Weights of a small mixture-of-experts language model, trained from scratch on English Wikipedia: a sigmoid router, 471M tokens.
Below are experts of layer 2 (counted from 0) of a mixture-of-experts language model. Rows are named router (the router's row for the expert), gate (a neuron's input weights, with its number), up (a neuron's input weights, with its number) and show model dimensions 0-223. Each number is 500 + 25 x the weight over its row's rms, rounded and kept within 0 to 999. Numbers have three digits each.
After each expert's rows: a language model's description of what the expert responds to. This comes from a sample of Wikipedia text that the model never trained on.

# expert 9
router:481497530479522493510490500410504522513522487486498526543524519467512533461525489506475502480514525536517482450529519476532514463470483486488500508461508532495497522558469480501503485499505498481513517494496510476497548463509489518519505494470506503473474543468490563480504531464458508569522510529503513527517480487554472457512449517493494510502494511457468437503490496524557494538487484521514459508501515506525505519492505508498499489496509495539511450501507499522501503491552502526487494520497520476510494494563489492508487537551546493486493488467494486481510445502529479463519457511478518532484501481528517478487484517510496497531477469488516452519511480487479438500503
gate0:465501507523514528497500498487506477504451473496500492514498550510500501463516480605497467500469483500534461522502559506485489464489475522516494443498491523525507447502529505495485482549526499456479517483496492533488539494513497507518502484493501506481468515500503531491532490498501515556507501511487508495498496539514488509463501549500503486469499454529502456476520515516543470501501521511486506511493485502478500510522504462437501493506491518545498437500437504521485518429507509520554493480490504503512485527556517493515490521517492511497460519513445479489538486484549501532459484496495457507451493495534514496540507480494502464485479490496506470501520502500500435501520
up0:462480502509523494508502538460497479503453493462510512487500532489529511526466526539491458492490489475500475462477529495490514499483482458520481501503498457499487557532504485497499511521494431491494523475525506522532475505462549498551504502557494525440472483474512508500496421506502445509495450500501488494522472493502510501494513479488508514454488497522501452567480519494491467506481490510514502471478478507494516479536487524510501521478440514530500502490508458493527520545493511503426496507487513458504507505516502498502422450543506455479502514464476531503511476515524529527507520503480480504489476485508547480529505499517504453501520498515521507482481496500486535521524
gate1:512525486472502509510521497453464492521462492496483500532498516480548577467516510497510523488508544527489452479512502526536488497502508484498458512511508503521484459538492535512451527494515476531471521497453523515433495488507542493455490479467483501520458496504462536488491498542504539503462532507499505545546508528528518533494470524478538505520507502489514446517468498443498484499503520501493522544519506521498520501506497472488500489487519499558480502504473525525498470500524537502487524491534550493499478535523494502508498500532499494483482490482478448545512534485499465487502500497516440537539517490482497509521498540547506521473483503466499483500464497544498476552541
up1:509504515523476513510506500493501495517479527490496500485496479499484537498485506530527497499494517477529499502507485509434562487524495469484509529511518500461517447497455478538550520501469495514471501524478508476495510483472494503536498495499501471465477433510476464518523501497480518474493519499525500505467497464511486502516514486471498500470547515505528496484538497502484409499513464509504509441486451431514426471491516484434515509505458513563542501470464515518529525460555512504482500508500466460500501484506501510543537512500495500506518503505459470507510457496499498482485470494465505511511511458517453509503485511474430498532520512500472517492505483500526512495507
Description: Word-final suffix pieces completing Latinate words, such as -ate in associate, -ity in community, -ization, -ent, -ary.

# expert 60
router:527511506462517482495472532451492528485488484494484530498553496479485494495535540525495433508485500487546510495507488500526489500506544448492542535483514441464494489484493464513497509473486527489523508498531529494525508483441501465531519533501507535474440487517517492467489496490483460522471506469505528533508485499498462483560497488474461494531525511486498487486500522502508498481545516511519511458526505515515508501485528510513521487532473489530480489473493475535489548480532522456461517528489505501494488519531480480519495487534486560475486492493450480486506505449495497504487454523476529551481495508463464466508483497516497473461487450475526489497553524477523478542525
gate0:487498490492497503505543520524474526533484462524499490474494513511508496508515490517507483505456459484531472486505499483498486476500514500487524515501502500467524508518490499514500518522461496492516550512498557504477457462534510512501466504456576533485519487484503507497500546505499492507507460472537532464477507495505497504498427546475514483554496508490490479495540526499500549531459496490502466499489470506483505495473500512497482458504502509549556503483546502489519496498530499496568461492489529502503439518544473541483510498494511457505502493513546498517488501501507474502501542501499507485488536505512501534577488503490458508523502514483475505505475528443465432502432
up0:498496499496492462516538555523463527523509527506511500500493539482505501495493496542521534511460443500542511498513514499482503500520498481497541515503457470495502497539492464495496512580463495508483548504477504470491484479510513500469470515491512503481504523485501549495543489512517427499510506475541510497492501500488498477498424588434501489517522507516506459482497513477518530505457503488492499479497475510482525508485508495514466521531504509527514462485520481504527506487539491521501461482488497495524478493513454529495537519529524462468502485526528516507525501554465460502491491511540515491471519528519492536543475499478484499516446503499503513486477538450442495513493
gate1:516485456464510484498536486470492491476557492518498509526516493429486495476573498508499507490492529455521495505494482499527483511507490507497511526502481503473541500522542490483497475473485518485499482487501502509447550455499454492536476499549499535468501489494533498530500479466510455486460505480477527488491512504538507513510504491527511460537518452470500504497469484483493497463480474457504486504547508495428482489482500501518527486500527525506528458445498499528502463492507521478498513482458508505498449506519490465496497484545493494484502486511461517490513489488488508502515491445473500502499535460520530545475447523499550463436539509473497468504523465498497501462529
up1:519498447466501494502520498476509494489515502514504519536488523468493465480532500509522443506511491456551500508500501522537487526505499499501502519514493506485537527521520473501513472454456534492495501513501511494490514449493505496501500517513503583506526489500542494542498503476492475443466498475482532466453496500524495527487500497532526461517487483465527500503452466498500494461487490487509496504503516512430468498503533510500526491502528501515513419482458496514510503500531505475455502493458537488488442489524494501489486511542489494504493493496446502496494569471499471505514488488450454503494506473559510515497477529491563429465507504466495503487507473510501485492531
Description: Endings of Slavic, Finnish, Baltic and German names and places, such as -ić, -sky, Hels-ink-i, Ventspil-s, plus table separators.

# expert 39
router:537516525417529481514487513491508517499479502510536480486545484482534513485510483505478496501511525470542497483525482465495494481495515448466551538444495461481501509501475486507517528502499492510542449467518527479489527499510493462513513512489465507493462543486498494493444465508504497483500563458520514482553458488517510478535456532507496510502519529495500471520499523573514496481515479517513482480507521480502499536501466498506480475530527516506508513525535498535426533480515516478498532515484467486521492518539511457526473486521552549491482498471477503492510471502519501474505484497478513481479493483503513483569523483495483532506468500492499477517522505506535483533550
gate2:500492520450499485528442496473498533507455537498490481500500525497531479489516501497491472546504501475500497498525483505564503473460536500499533517465501509494492512482498549498494508440502497554519475524487499501498489496474517503502500550506451448483466536502528521484522470505466485443484519442512528483490497471497438485516457500493502534496476520475535508553507479533498565471513505511501486516523547523455515503502484498515514499502454486515478459498487499502497499484488498477469507517491464499454507505521443473501492486445545500498526517531484486503459526494496597443500501498497491497473497532507488501541525521503496490500507506506530508471502531500511499511488
up2:493497536453525492551446476510499508501447554497492469519501533506511503496543478469486501503489488495492474501500487518517519472478536500478523499458477508436485516493526535543492500474507491558550450506490512499501483499436489501505498519500495494505478495489526495507537471510456454500452518492508508491477500477481464505511457494496528520479488521525551498525495487546499547499494496568509499513523561522480529503500502508512531532508507524547498483484465504489459517497495498500493519523514463524470543514558451468508471494481519529510504507523518490493483548496539591491497514521477487500438497548499490530509509496502498483476481501494518483493499510510491499499476
gate3:567495488485511498443519508567491493497493517463530518547497518499456487520562498502470502510481515443497487478490505512496482453489517458459524486449511475506527496505430493510481480500514500488519530504501500521493469501503484500506516515495487500505485516467482531495479497509487538495493468485504484511503497464529502487543475449479494494564474553470530502499507469508476505539542467494503497475494494510498503473479501513486513467497497470566499492505469500522443506507511498445505500502531513503533513511546495463501444538545493494507501536482513483490475440582445507506497522500493500499493490513497440512490498508503494522430502493501499531486496518490492504496490
up3:514469481498481527475503505577500485484479513470521501547492476506477512504500500507519501499501489503498527496496495488486478469493514437450526480480519467495515495519434485539513497507492503492517568500500500508497464503505447500498548500512512486489478543498498523479466508516494533514480467446468500497502513499515499484550496468500469498523508510490554532515500500527497522513534471464488469443488506528509497472498499508479505493507509492543500488518470477500476507518539507480498536493519494501518497499541498457515425523544533474485477538479506510489496466541445506542512513495472521495497498505481418524476499556517441522492559513524489497498523502551463521498502
Description: Word-initial prefix pieces and modifiers after articles or verbs, such as per in permanent, ad in administered, trans, pre, not, same.

# expert 24
router:535488510492523498479423552502538521514497503505517510497514496485504503424502518544471507491495496516512485500534504472521483498501508451462533542493486468494488439494455490488460530436503485509487475508517523474534529499496498476506523510487489487486494521436518507481483474518506411535524547505515492514549495493509449477521474488463490491539505487476511498503511528531501478505514470524520490499524533497503504503466475471507482485545516506495538500488498493508510527474481499466514531530493483457490473553521532429513472528525524513471503502475494494490549457472517510498478483528480487505454495484481500499506477452480512538490485490499530489469517514467497485494529
gate0:502505508499495497514499514474481501537446484517523475524490510469511501483518521524493486496518435501520539479488498491532499482461539504486513482480496503463510459473459499477534462476506500461486515535536532507543521543463498530499500547495500502503471450513538468534527521498502482476516488465524510517462498569499536476533504518495524496497510489532491571498497490452479491495485503511508481520528497524502489449465502542536486498523526499493501482522472500518419504513515464502495500513488498572485477509507500517496498478491422499465490503500490457451487502474487489504470478558518474518505524498512516484517507474503514563490550446500505499469482508491503480486494
up0:521525499507478547495500506480478499511417510525506479494469503458509457497496497496498502498500442497494508502498500478518506471512485447448496457502567497452539466477464514501507500465500511457498527509503531489517538507492460517459450527500483504518484488535487493528510500508495497498507478487528504517520530555485480494508463530502515470511502501499502503441493495421479485487465497520497508518508493511500494476515549504509535508532513503492502502530471499493469514500493502505498500496521493532503469484504498489500512471460444500472508502505466500400500496469492442497461456540497515476471493496497513487493500475525555538489549457489544480470488478454502497491495
gate1:527500505460490462507497526486472527488488547439500511484499453500507500475496533506520500499502461513498494472502496499494433500517508500499518502524494418491493466457510474499546497500476538543519501470499523448504500490469502500500508509527495500516500484521511477502469475511504538496467491508559500546493492510497471473549503523518472501502483528451515513518470510508499475499507481527502502410489490515481550527536523494550495526521470498497496523562493458557500530537509523457501529547519526491510491490512511493495495478496511520462518484535500485507521502497514487545481502535511500474512462518492442523498505537454484504497511464497534527479520491556498531502537
up1:530465494468512500468495471487448463508504498500523484489501444482540498516502543514511503498502510487504480404542549501509502494488499511496505514492505491523500503430498509569495529480499448509525520489494501445512498491523517546519504496490477519487491503504471498520508500532469460505502463526534547541494522524506486454486501511501513452520467500484576501469460438500496500516494448527467495483497498498511515473495497517514529478499481507501506498529501500526536451501492500509485504528444523470524498487502528499499499509482493520509506495508537529491526473427534467497507530490494469546500503479474505506501494488469485487507498452569492536479525493465515497521489
Description: Commas and conjunctions joining clauses in prose, such as ", and", ", though", ", although", because, while, ", which".

# expert 13
router:499485533440509468498491536507508496507486485477530482503499496464539492469503522532527480485473508514516507508538489488523516505503473434480555529487488485489505534495481448513508506483508501490525462499508533491524522487475524471476525502469475508444445508510492500483484490489469493521478527509525498509523497508490488491514481499473488496507497544479464461525544518547498475508526536523542512507494511507514531492514483502504467490516496507516506523507523464527504543509512500449450566553534491486522509550511508472562458526552539534490491497464485514511526445503519544496483483494500527512510468439484494493520488517526520526503460474492519449515523476479492507501561
gate1:472503493442466484486505463500507495567451460470496500526502469481518476471501490521469487499501528507511506502496515496496504525523500481502483497471463503472503500514489522500543447500498503458498474487508520557498520517478478485488580497484500509456492513485496489510511537498499497491497504477442498501496507467488505502474493511461526488481500540487501495568489498501516496506502551504500482492494463480510546521508525475455491514510489530504538488494490457509517536532502487463498525517555495512505480494510498471496427536527514509462455502499500495518515507491497480565499529497559517524502499489516449501511504504488520486517494543474527433575527434481472502518502
up1:491487493465498496509494451492463490554445475500552453529500502487459489538500466520481453533499503512482504495536475529528475526507537499501496517483503551502524498500497455503498477481478501503491552519521552537503541486499517510496521453521495527501483481500500482491539503503504467503467487508497516495482495455482525498494499500497537518500544499457526496501551483510515500483487489500504452487493500492479596499500501487510555502486472503488513478466425500500574493499511498487505532476539506514505451500481507492515495523496525501500468454458498521535498502490500492499497519549502482559457469418507472494496521498492513474516478491502515470507495500470500467489490
gate2:546488530485500444498487536499527476503531488481534504528486524450474503465532503505504512505506499498500437496494520498521523494508519494491452561498435498479489478492507498535496522472519571465479464502455513510455502507504511520490547457500508488448514512486532506554511485440497473505491498460482511472505517502495457499490536488487478449492483502500496500549511563548502490497488523539578467503501509501569471458501508506497470493477509504518542516463524483512524500512480520500533539495499514492520517520497547462536471518494475535498469496518503500522518530456504506498470516467483465496530486468498496490539512507519502511490496499499494498496469495501524495504484
up2:594477504458468475499531545486495500484497525500517528510504533497508545491503501503506470499500479462496489475549498487534534505501506489439480533538486490507462510471501525500466508482499531470457494499538529485487501503499504484457516502501498499466474506501475542531499508459486485466488497485454510511513488520504449530496519493460465482480534500487487525513504534518505470538469505500511484500503488432553513503476504490487482508511463498541497516490555482493522504525453540481530506499469513444514514499505532499520511500483438522472479525505515509530476457488496464515446507489481501534502505443502505483561518509490503444487507467513540476489462501480519528487500
Description: Quantity and scope words opening a noun phrase in prose, such as some, many, several, only, three, one, other.

# expert 52
router:507520529461512501494498518488486514510505492493540500473535499450506519453512529551474449495455491476512480477523518466519515503472497470481533504483501468477507526504462492535463535487496496488520461507557515530497519480505486449496519536491483520496439532485526515475482512543471447530490492514535518508539515501522483507533465505506495500525511510497498498492505500506518507470518499505526514482567528533513513511468510494515481473532508521515484503525525495507505519475505522437466525480499547485508478514515483470519492479521522552483472502462436498481519518458522500500515429482458510536490477487465482442542488465493486506472483488455528490525513521495547461495506
gate0:484471562500501494515481500504473505512479522498465539501486472505503458446494512474488457500498505473507522542485507502502478511447488502483481498485479499480499473574497516473485507517412501483524463506493486551503485522517515468520534502500514521498500496494561503515464550528555515526500504502503516474522505510471483517566503505500496510492509510506506501508487539492510526506496529500506514492508502511499506501504400531503492498555500499519438495502498487500460500497475526476504472482491507486490500518504485484445446500520525489500458527521506503488504508445580515507503491461502497482497502471506503498495500504495507488445498540463558486500518461552535496500484
up0:523482463505527497550514434513500469476494507478495541472505504507500488537482527516482514500446545477499500536465488534495553495530558461508523499495505521460503467499527498519507501506463472502503535500488461519499448509561476508502476494500502487492504485516504540498526545510530502456506493488510531456515503504506494473493503461494504498520531525503504522499500488474505484501486465514522481478533472501518480503494568499500510477589520468495500500491497500543438511446499488463478487530480451556468492492504499491477493525500510503535501500465512481501495511489528467515575471488475485517433528503498496519507487507491505501516501484499502479500508500545490495443545
gate1:502500503488495504493507512491509508463499488451522480510515492499486478472554490491498523469518500493473495510500477475493499527415501509479476519498500478524494505534497526505500500488485498463500507486501527568592497499547463573495513499499439521518497555453552508488463503550506519503533499484481500460493494490518490474515500517513503565521501520482483493500471523499498462500501495496486534497486498489521510494491503503502460479538521526503497495498497460479423474501506531475457536499519507488523482467519500504499493522508540488469471469498497506473488572542507461497508495523505509499499425503496523469544472531507535522525525518497504504546501483500471481502536
up1:520506501500509510511501501510487497460502476496510468505537498496513480483473511495496496502490496482496489511501501503509508500455505488441498573503522453528465515494513515498488502500527449549532488473513503577513503503545495535504518504492491504555456566501552516488471538566503506516510502499514500453500551526549510476534499509488521500497478578498552527498477497484570498501508505483540551495506511500504492545504517495510479492532554503520494472500501427494486501499503501431473523478528514479502497492495501491517500507499505541478474506494467539500508514502501482483534495523509500482485441500468510478473504516510471518505499512459531518554515463496509475504508
Description: Single consonant or short pieces in mid-word, especially l, n, k, e.g. decathlon, disliked, oblong, Susemihl, wastewater.

# expert 63
router:494542544503537479501456493453496545510550473491527528513490483486491521492526527532490509486497533482526453517514496514512541491488543489488507504466492510480491470513477498491507475504453495464494467479494512494491492483500474489537512476502481523486503493476555554505476505475507497515506516436507551496512486479544475465526448488479492510503579495487471479506488533526514490511490494543542495519549524530506521520502490566491503449543536506522515499490519486530477517495495503514487499502478508503482456536511506450510505513506476507490471502496473456468535505479485508497521478508477558566472551502527487476513469481470509501484507453458519479521534486488507468502494
gate0:481556522527500489508476491470537545527540517488504500469501479545506504474524494526501507494522505461500491506511499527497518503453532498511495501483474515465506485504501507490502443506414511538466469473524498446480484503498483446487517454493501502500529501489569579504497499496503497484487488478489537470518486498519509443505472507494500550469562510506507503545510516508491499500493492527532504506545489500497474501500467580484563477528528487502529493540499497498505505501498489500521502497464475491441475520477522490533502502484490511497484499537439482500513526504482447552533500501487507520481516502493488484510495485492536509426469484497508529500525485497507511504505
up0:510440517498493496521499511486463498555493503500501493504469500499503509501484562496536490455483501500534495449510490496500502530493481505467547495492501448523518510428501500487520468515487439525513510499475504491460507502480496515495513499466502462471507507440496515496528516527509471500530455529529514553455502524501495553422517553501515500490505524497497499528553477520456501505511512498491502505439510503500514505522501540500604496503501545500530500535527469453503499505471485494516519473491564531484498468507510530495503518502502508490496466549475500495499463498508501504492502506477522450496511493437507494502507507513494497488499517493547496484515488499488500467484
gate1:501503515520487494495479499484507519491487471499491501491504486484501499503487505467500498573494507492486511510503475545502538546519527527499577496497464549481483435498446476523521511506468506468527489514477489501446498496498502517548492476482503526485498526501536522495482507498490487488485484475504503478501467469477524490479480494494533504508513501535491500565499514518507487494504506489516497507496482505518530518489482493489500510512538512421520499489481505527524544540502476526470496442513530499499406507536526486491518501498503502493552460456474441498514495478501530486484482423514486494517477562492493479497437500482503574495502509459518483500495476483515476478509
up1:493482464492517498496492533504498500583513500542496514501468513529516499501601487546513486488533486492522513486489612503518478473462468507499497519484487478477498534501481509522496517525491503539494514499540511470451525499456493422483513497474499481478484492496512458488517498501458526529477476501502510512491502501551498500496539494522478470500470483521517509487501500549481515466493501510499449517521513505508508502490464493511504508490471417509484519512463493465483501502510529488496490573494512547515470504494493534459492522556480464486511499505462503512490519499499478513508515501487497484460516481492483502535485463496507499489494478543494501514491508504497563500485
Description: Single capital letters in acronyms, codes and abbreviations after another capital, such as BWL, BK Häcken, BWV, R&B, SP.

# expert 30
router:497525552462524456489484489465527544511485492503501487513489471487543547472518508571507478501498547477518513522513515516511548475500506433490516522458515480527542498532485499507459468505505507501540474459521517484495511513503462515499527470451495504480453522497507517457489461500496519505509540505527517502509470515499509489503443516495482502493515498494489481495510514535519480512497522528510497508513499529534498551506471490502500499549495498503505504500503504544480527484493479466463519496497530496513504504509496476539471523555518526449478494451474515493520459521505487467510486474465531513476486514503520501514473495508544529494476494484536427489555492439542487550531
gate3:505532497436500449499501505493500497461496500547501540444461505460427484517487485502528506462542509534494500528498510500495500419553463496509500512489499452516489499500473504496497469491500502455478500475466541488466470523506513506456523466451499480498506492481509501500527470562509501462499509468527483499516449496531475449506513525528471534503514522509486504445493503499509498452498533519508474514490547498518505534570523437485517472513529526566522483481518509523511542468498473515489503506511514502483477461523473506489522517471500523491505494486496522483498489511543525524517503462552503505517510499492492500476485532500496503496486548490486496501494491488522488510493
up3:494565477459506450479535502502511473445499484518468553496459466466503500518492496461536496478525498546499499503532509533449512502545482464488500462488598467483495493497521499473487490506498505463496504503494544458442493504501497517514499461476500505498504500504514496498487498516488516469491506448518498499508453494509486498522531547519504500502532539500503530457508477510513475446485466488514451499501480509529489542526501486495509480532540529530501491497507512565503500475505446525436490493500465502452502474500495494499532520503534557461463490500492532495471486566506510494527502512508491494504505498499500526491498482492493535506479501506500478512530539498502499542487
gate4:499528476486514504479498497476487489526520464504500479505481517516487510471487489500500505526507531486465460502534528500540503474490476488506511528505466513516532458508477474504494496538504508481493487498542510498478501499520534506464484497498491489493490501501469502511498459498522464499581512503524560524510486531531467475508500518469534497498487507495509504543497487492510519472531494511499495506442500495499504519447496513518502467535529511543467490500536517500487471481482498456423492528459493500494584492577475527496507457488528498491499451499493530482499515480489501470525508473482507482472496572470556500490462520484476503527515501498490482542493497403525458514493
up4:524510499509498516429481440513474513509523463491520485530477505497531520509503488488498516497488573503497567553507536536522461501499533461466500515495518498504502458498475469493522500500500529478502512463517485476513511444486517493504521514500497505504485484469507512514437453499529500500502498548491539508530482491498532515514512422512515495489511453490513506458498486500552478474485510522546501504507515456443497501443493487435534484528447520489487529479502499454505528495486561496509511473493495522487469439495521468492543497504489530495498487498504501447497479500501522535486491469479479502517476481499471498518507540501501495493503463506499500500509487486543534484511
Description: Adjectives and openers at the start of phrases, headings or list items, such as other, former, local, new, The, Notable.

# expert 42
router:496513520457538468489467508481526505517528495468494493514526512476514511462490491482484488474473533497522465515533504486501499496466497483480525522473459464442519487507483459506506512494491513488499466478497541491532493472479531459484521528478499518480485512463508497502485441491495474509527537491492507469552481468569478494545419532486508521554530501513487476521481523533535482521474499522565504486500494480502487524516487493507459469532467490486532526468485476525476539449519521503482549540511506480503480515550522438510440538524518524497463494473506507483531461483505527494494471484468526517479499461497489493525514515523495466492496489491503469495491504486509470511512
gate0:535501509466502479479464509506503494463502506500451515500494483466467525427464506508461516497507501503483472504507513500515502513500511496507543476508435509501446507482451478489443499482479502498563520494506477499506529478504513515507503504485503553483500494500528479478490476516533496500529513467491487540528509463531432496503504499509538502488484501471499485536487515511459495500534513507568498475497508482510543499494499496499503471501508502506500512550583484474504498445512512468505479547533491512499477479417497545492500514484467489516478513501518490496511453473533534496498502499507508526511523512501402514540438511524498483494514496503459502503520507495511500522515
up0:530499497477516486470469485488522499488540503491450512513499498463497529463446504498464472498503502488511474481508504515487519499511530556516565481534455489467458507460514500497490504497482498508502498489500466484496517522507557501495515503479498556480491501499506459498467470521527521504502498445465479524496512495558503498516523477528510499440487479486507521541453500517497471484478502519569515498499500499513561516463476501495488472502507523500498501538599465498500499417514529493502499535539486501496489490468529513513481518489474494505491510503491455496542499476500503508486462501494567520541549497485447495493478499508494476488499474516478500504536508500510509526538
gate1:516515505467501489465514501511551533496511530517478494514511512501495541434495538508475500485510482456526489539537549500477499519494527510488563499450502520503568485490519472499451516488480496498510458500490505537537493553468488491503519518523481484480480521505487494496470506499502498516558485497479498501517442494553481502500489536450526500521483500515499497511494496513472507544471445492496527507501494490531497500500491530478479525534514494490526502444499503519508515437540530529532471524501505487485506559541495442493501544517497502490513504455525507518467519478483501472513546468524505490463510517499487486525488580509480499506496502527493521471506555466496480502484
up1:522519511486482491499510527496589513470504516502494496565508507497490519458503515495468500423483500444512467520533550497484508508490499485474557498484520520491574496505520468504461526488492495523499465498506534498561474521490495504499505489495496480438485521520482500497457514500491503506542492500506471524505436491506486490484477510487499550529469497502503491510501510512483501537503453499501518500490484492530482489478498539497495547535505517489525489427499525498497532463515507522500478504493529496489500519548530449490489504538511494495510508459520512520476500487485507498496536437483519484485519522499492503528504563515451501513493497557468500442483535486499468503478
Description: Opening pieces of content words after to, his or the, such as ass-, cont-, def-, ret-, and medial ust in ill-ust-rator, fr-ust-ration.

# expert 33
router:539514534455499498498486499495513516522539510507522481492531497506484533457515507489492508488496545504549496511546486477521507480527512494491573533465489484463499481492462449497506488507503498504517465473498523475478559451463538504487513515499491520496459521483483501501465501502515514522490566472505503478563479457527480442528459501512481494527516515476489484535495544542511511498490494516536460454515521509493500524482472483522453484494504473501503505499531491531491519487532520472456509541482521487497470503512492455514462539517561546480479480460471489532533446496536491507482480478473491503487502463493471494525478495503497497463469523477507488517522458495505469525519
gate0:502500550496486503505483510498512513483468506507493524500507504519503532472493500513504478499532491501520483495531487503501511489514569504511537594502572494419493556521499412504575461465521510549474498495512519488500524506500540485444524548545527527500499535484494497471499507488536465525482524499509490489476495490442483501478431506523500499499462465498506482502507520506510540517503500481484458479493498494507502501506501522516520499503491463493501455469525500546495537544508503528471509480509512462475476508524500482499483488476528503491490484486473486501501513512506453516488505530500501475464505476491453456500496499505476473475472515478499476467540502497499469487517
up0:501515560466490503484507539502511542482491506500547499507499515534500516497496500490492493499501498542561483503543466537511513503564522510471543550501506502435495515501512484499534463505452496513467497448497522497482499452511535498405513505530538516479541526489507508466472497501540496512499518486513507477472460484448488482499459504514501495503480469481506509497512506510498528511548499500464481490492502446448492503484523493525502445498482484484529479477500478508497529520514511501501509506507507480506485499499501478464460444502541484482510489495461489501498487504541496539443512499498547460508500492496488461497465501498502484457498534445501477496526497477457483454529
gate1:501497490475507518535502505475496500497438499501494479509544455500443518497563515502492538507549506579545495503508483497535447490500515508499522533472440475519488503477454485506506499492500464507519491539511484504479525434458486549495525492496496543501498493480500507497510534501505468501480499500497501486565496470558492493513456522468432493499545516452482502551513477495507498499525489430524461482541506500499502514501540500492497499525483480500520493544534506518532509503497499503517499524531506500513441527527500496501532506520531504498496495462479463554514498494469497485450500540501520508500496517504458533514491500500502509517493482458501489527507487470503509511468
up1:504494484470505530504502491473500493509493499497501483502513452481470507514571507504528503542505457562556525515509490496518460483500513512497516530499454485535491470508466496488459470493518453509493496498509491493487495479446447511481586502503503524501495494490480496499501520491498511497478526511515538485548496473514500501500470531501458495476565512472518543523505488508496504506509461454491494479535513492497516526487505485493500494502500487500509497553507498554506502512501503457539505538494504507501385527500508487464548519511534503491497517440493502544499466478480501515491490534491525527492483503502427537504522514495502544497508491450495478496532495472504510510465
Description: Frequent function words and verb starts in narrative prose, such as so, can, could, said, how, plus pieces like s-ugg, s-ued, rep-utation.

# expert 53
router:517519527493541470486451512480501530491551507477542536488555495486516469502487480516482474511484514475514495505502490495504519467493523474484508515487495520467510497536504476509507488514457536475477437489531522476525496525495527481491497499476489523479486520469574533462472511458510505495506500510497548466497515496508484439559476487501476519544527531495490493489483551508524491546506492552496489473523508512520514526500497529503517464562511485515497490471479493561473517482516504466468496526511471494478486546522489429512467487513520493469485477465466474480509517476510502513517467513482515521496516482502519476523486506505505496444465480501542494508538492503517457552550
gate0:473486541511516517511435493483489482423529475505501508499539503477502488513480486486519494509501524500526481483498537460504486501500494500497542470459493502499456506533507493453504520490483508476501482465499505502511511490486499529501504517492444504509495493513498535510500507435495464452512487498501523496501529419537520461478473522496539572483500493498537503523449523501500460507505493554509469477501504549523500495518519502481505481517501500505535515496502473494490546503476502504468497497492512583471515512518500479525500478500497514462512528544513550446516510493507496486469498511507476478475476575472537523493530531477499494484458492474571495497495496499502478503546
up0:452515512503495552501516514501511489513500423540522445506500503506498506457560486504477526503509499515505502524476486471489494505462426454500496507503524515500440512482513511516492491451477505509512493514487527480506543499512493480428499510504473477554519503498514493466491490511487550558511533493477500531493449421493499488501482524503564500501495415500470469558481511477476505479535500477512503529488500518495494533499534500499494500488519515500501496436514482504520554463515492498522501500500551484500529480516470527503500499479500468497526523511473488512475527454490452509494517524494536503503510475504533500497502471503506507495499495530464500503530511517487470501514
gate1:533513524494499497490503513501500562497516551502500463507475491444542492520547506481496504488502499545507530441501487495508509560497499504501511462499478521491505496463483515498506488507499470499507550409502458501519491500431507506480542502512521470523512535523512516464503449511468561496497503494482505488490515486503486504506506486472490497480515492577514492451470480502502461524500525513517495488494506495510494498536481500507527494533505508420500497439465472509496507486495496517432506517490534514488536477492501528530482496548517502506499524495500505526488499517499507506503558501455526542508474538498482482533477504539533495464499513499509471503509506500503496556440
up1:478502525501559486506503495471502525491480496442506504489500520468538566561499519497494449477505505517516517483523519500513498451467505503537498500489451502499526517521479479473492511505567496499490471531506499502497544502495552529503487500494504498499511505489491506473500485500483502493470445510496447482503510508478475523472499518503435489495497506524493494509496497609510482503550517548463502523465498475515503505526502512502530503489503503514492499502469514499506500502503462505444518497522530475522500491517528518527497499513503535500510499488486496470460535511525508516476536520498526518502500522530498501493588507501518500471501510456578512489485526523478477587511
Description: Pieces after a capital letter in personal names, and country or position codes in sports tables, such as G-er-ald, | USA, | DF.

# expert 50
router:528516530478504490514496506463523513510495461444479510495513496469475511485534489543489502505489531478537450495527493465505515441479519473475494534471499488491536494514472482513465494445473515441495455518520559466484493445513483507514526482491533518494491493490517519495492469490512457555530534475525538516502482492483471483527478504519489514520521528500511485536489501536483494513558488549520486481534525514516533503514510550513456459516534520502497532479543503549485507489517518481481510472497491453489507531506504463522494497509500501489484468468463483469512506462506534446515476513436496535483514516484505477513491460516516528495506491471528493507528523467517456542508
gate0:497509501505480458534494498449519481507481494503465501503496483491499512472490523482484522470435498513587510508514500443489503494485462482544483505510540523521523521538508458529501537444534502501520511498489501504504548499464493470488510479540500502500499521498506502507483506488479505518517530479581410452520458434497497461534482526517486496517450490475465479514485507529511501481418498527478499502506505502502491502484509506542450505485494500504540516501549506522500504493498505471461518505500513464482480485498469508503497531500504492498534521507496504518491484518558470512487507462522500456503486482487500435491536473501535524487499499528491524512473489500513497492522
up0:460502497502487517514521481516527487463493510496475461494481508498517501492483539510483557476517490519535506458477501500498495487432505491511495514515506552460469491536501494538465509487499509490548505512497546541536548498505502501516507519516509554504497523495463489500520500469508489537546510490601491448520479415526495442513459497481464496502505515445424494508494484483506529511433497518505499505496524505501502515513502506499460472500523501511517476463522512513511502485544511502466472520514518491495544474501433518505517512491540475502531503500501503501435505532502488469487517472543499515500516491492517491525510546506509521489504505524500485520508511482526500489505
gate1:511488484548528538528505537512500508512503534484523506509558522489488498488554461499496503458501542506504452477538491498537516478481496497510527486488510473443488466519468498422546526516526486509478483511507523519501531491460488494471470515454493501554490500499516498495535527478538490493542500523494542501504499501452436498502523505499490498523486557492510527514477508493460532465540529490524507490503499531511498506448448510511505505464505480465537505503489488502485552508498519502464503504522519470480519495478493539473537511501425518525497459503497485474501444492480457472542462506500487490496530503501502493487494492486533533523534505516454494500487505471485461522511
up1:541524458555541544538500525521496497529511537489529500541530507492528482496550463495482523479521522511495444467537499503517514483469507482506505504473501498424501493514474481447535486513513491497469471523505506539500482497456491499481492507474498473525505483536518510492510509505539493474502484503496549499526493507475434500499522513521497490557500551493525518525486512498435533498524549475510520505501499517509501512480454531503543488471520501456535507469499488501476544500495507501471485491502502469476531501500493513494530509486418553522502506495506501492500451446497471487583491520514500499497500502499498502499495505501518497501515491520466499512493502448486477560513
Description: Plural s ending names like Parks, Roads, Films, and function words for, to, and, with, was, plus capital L starting names.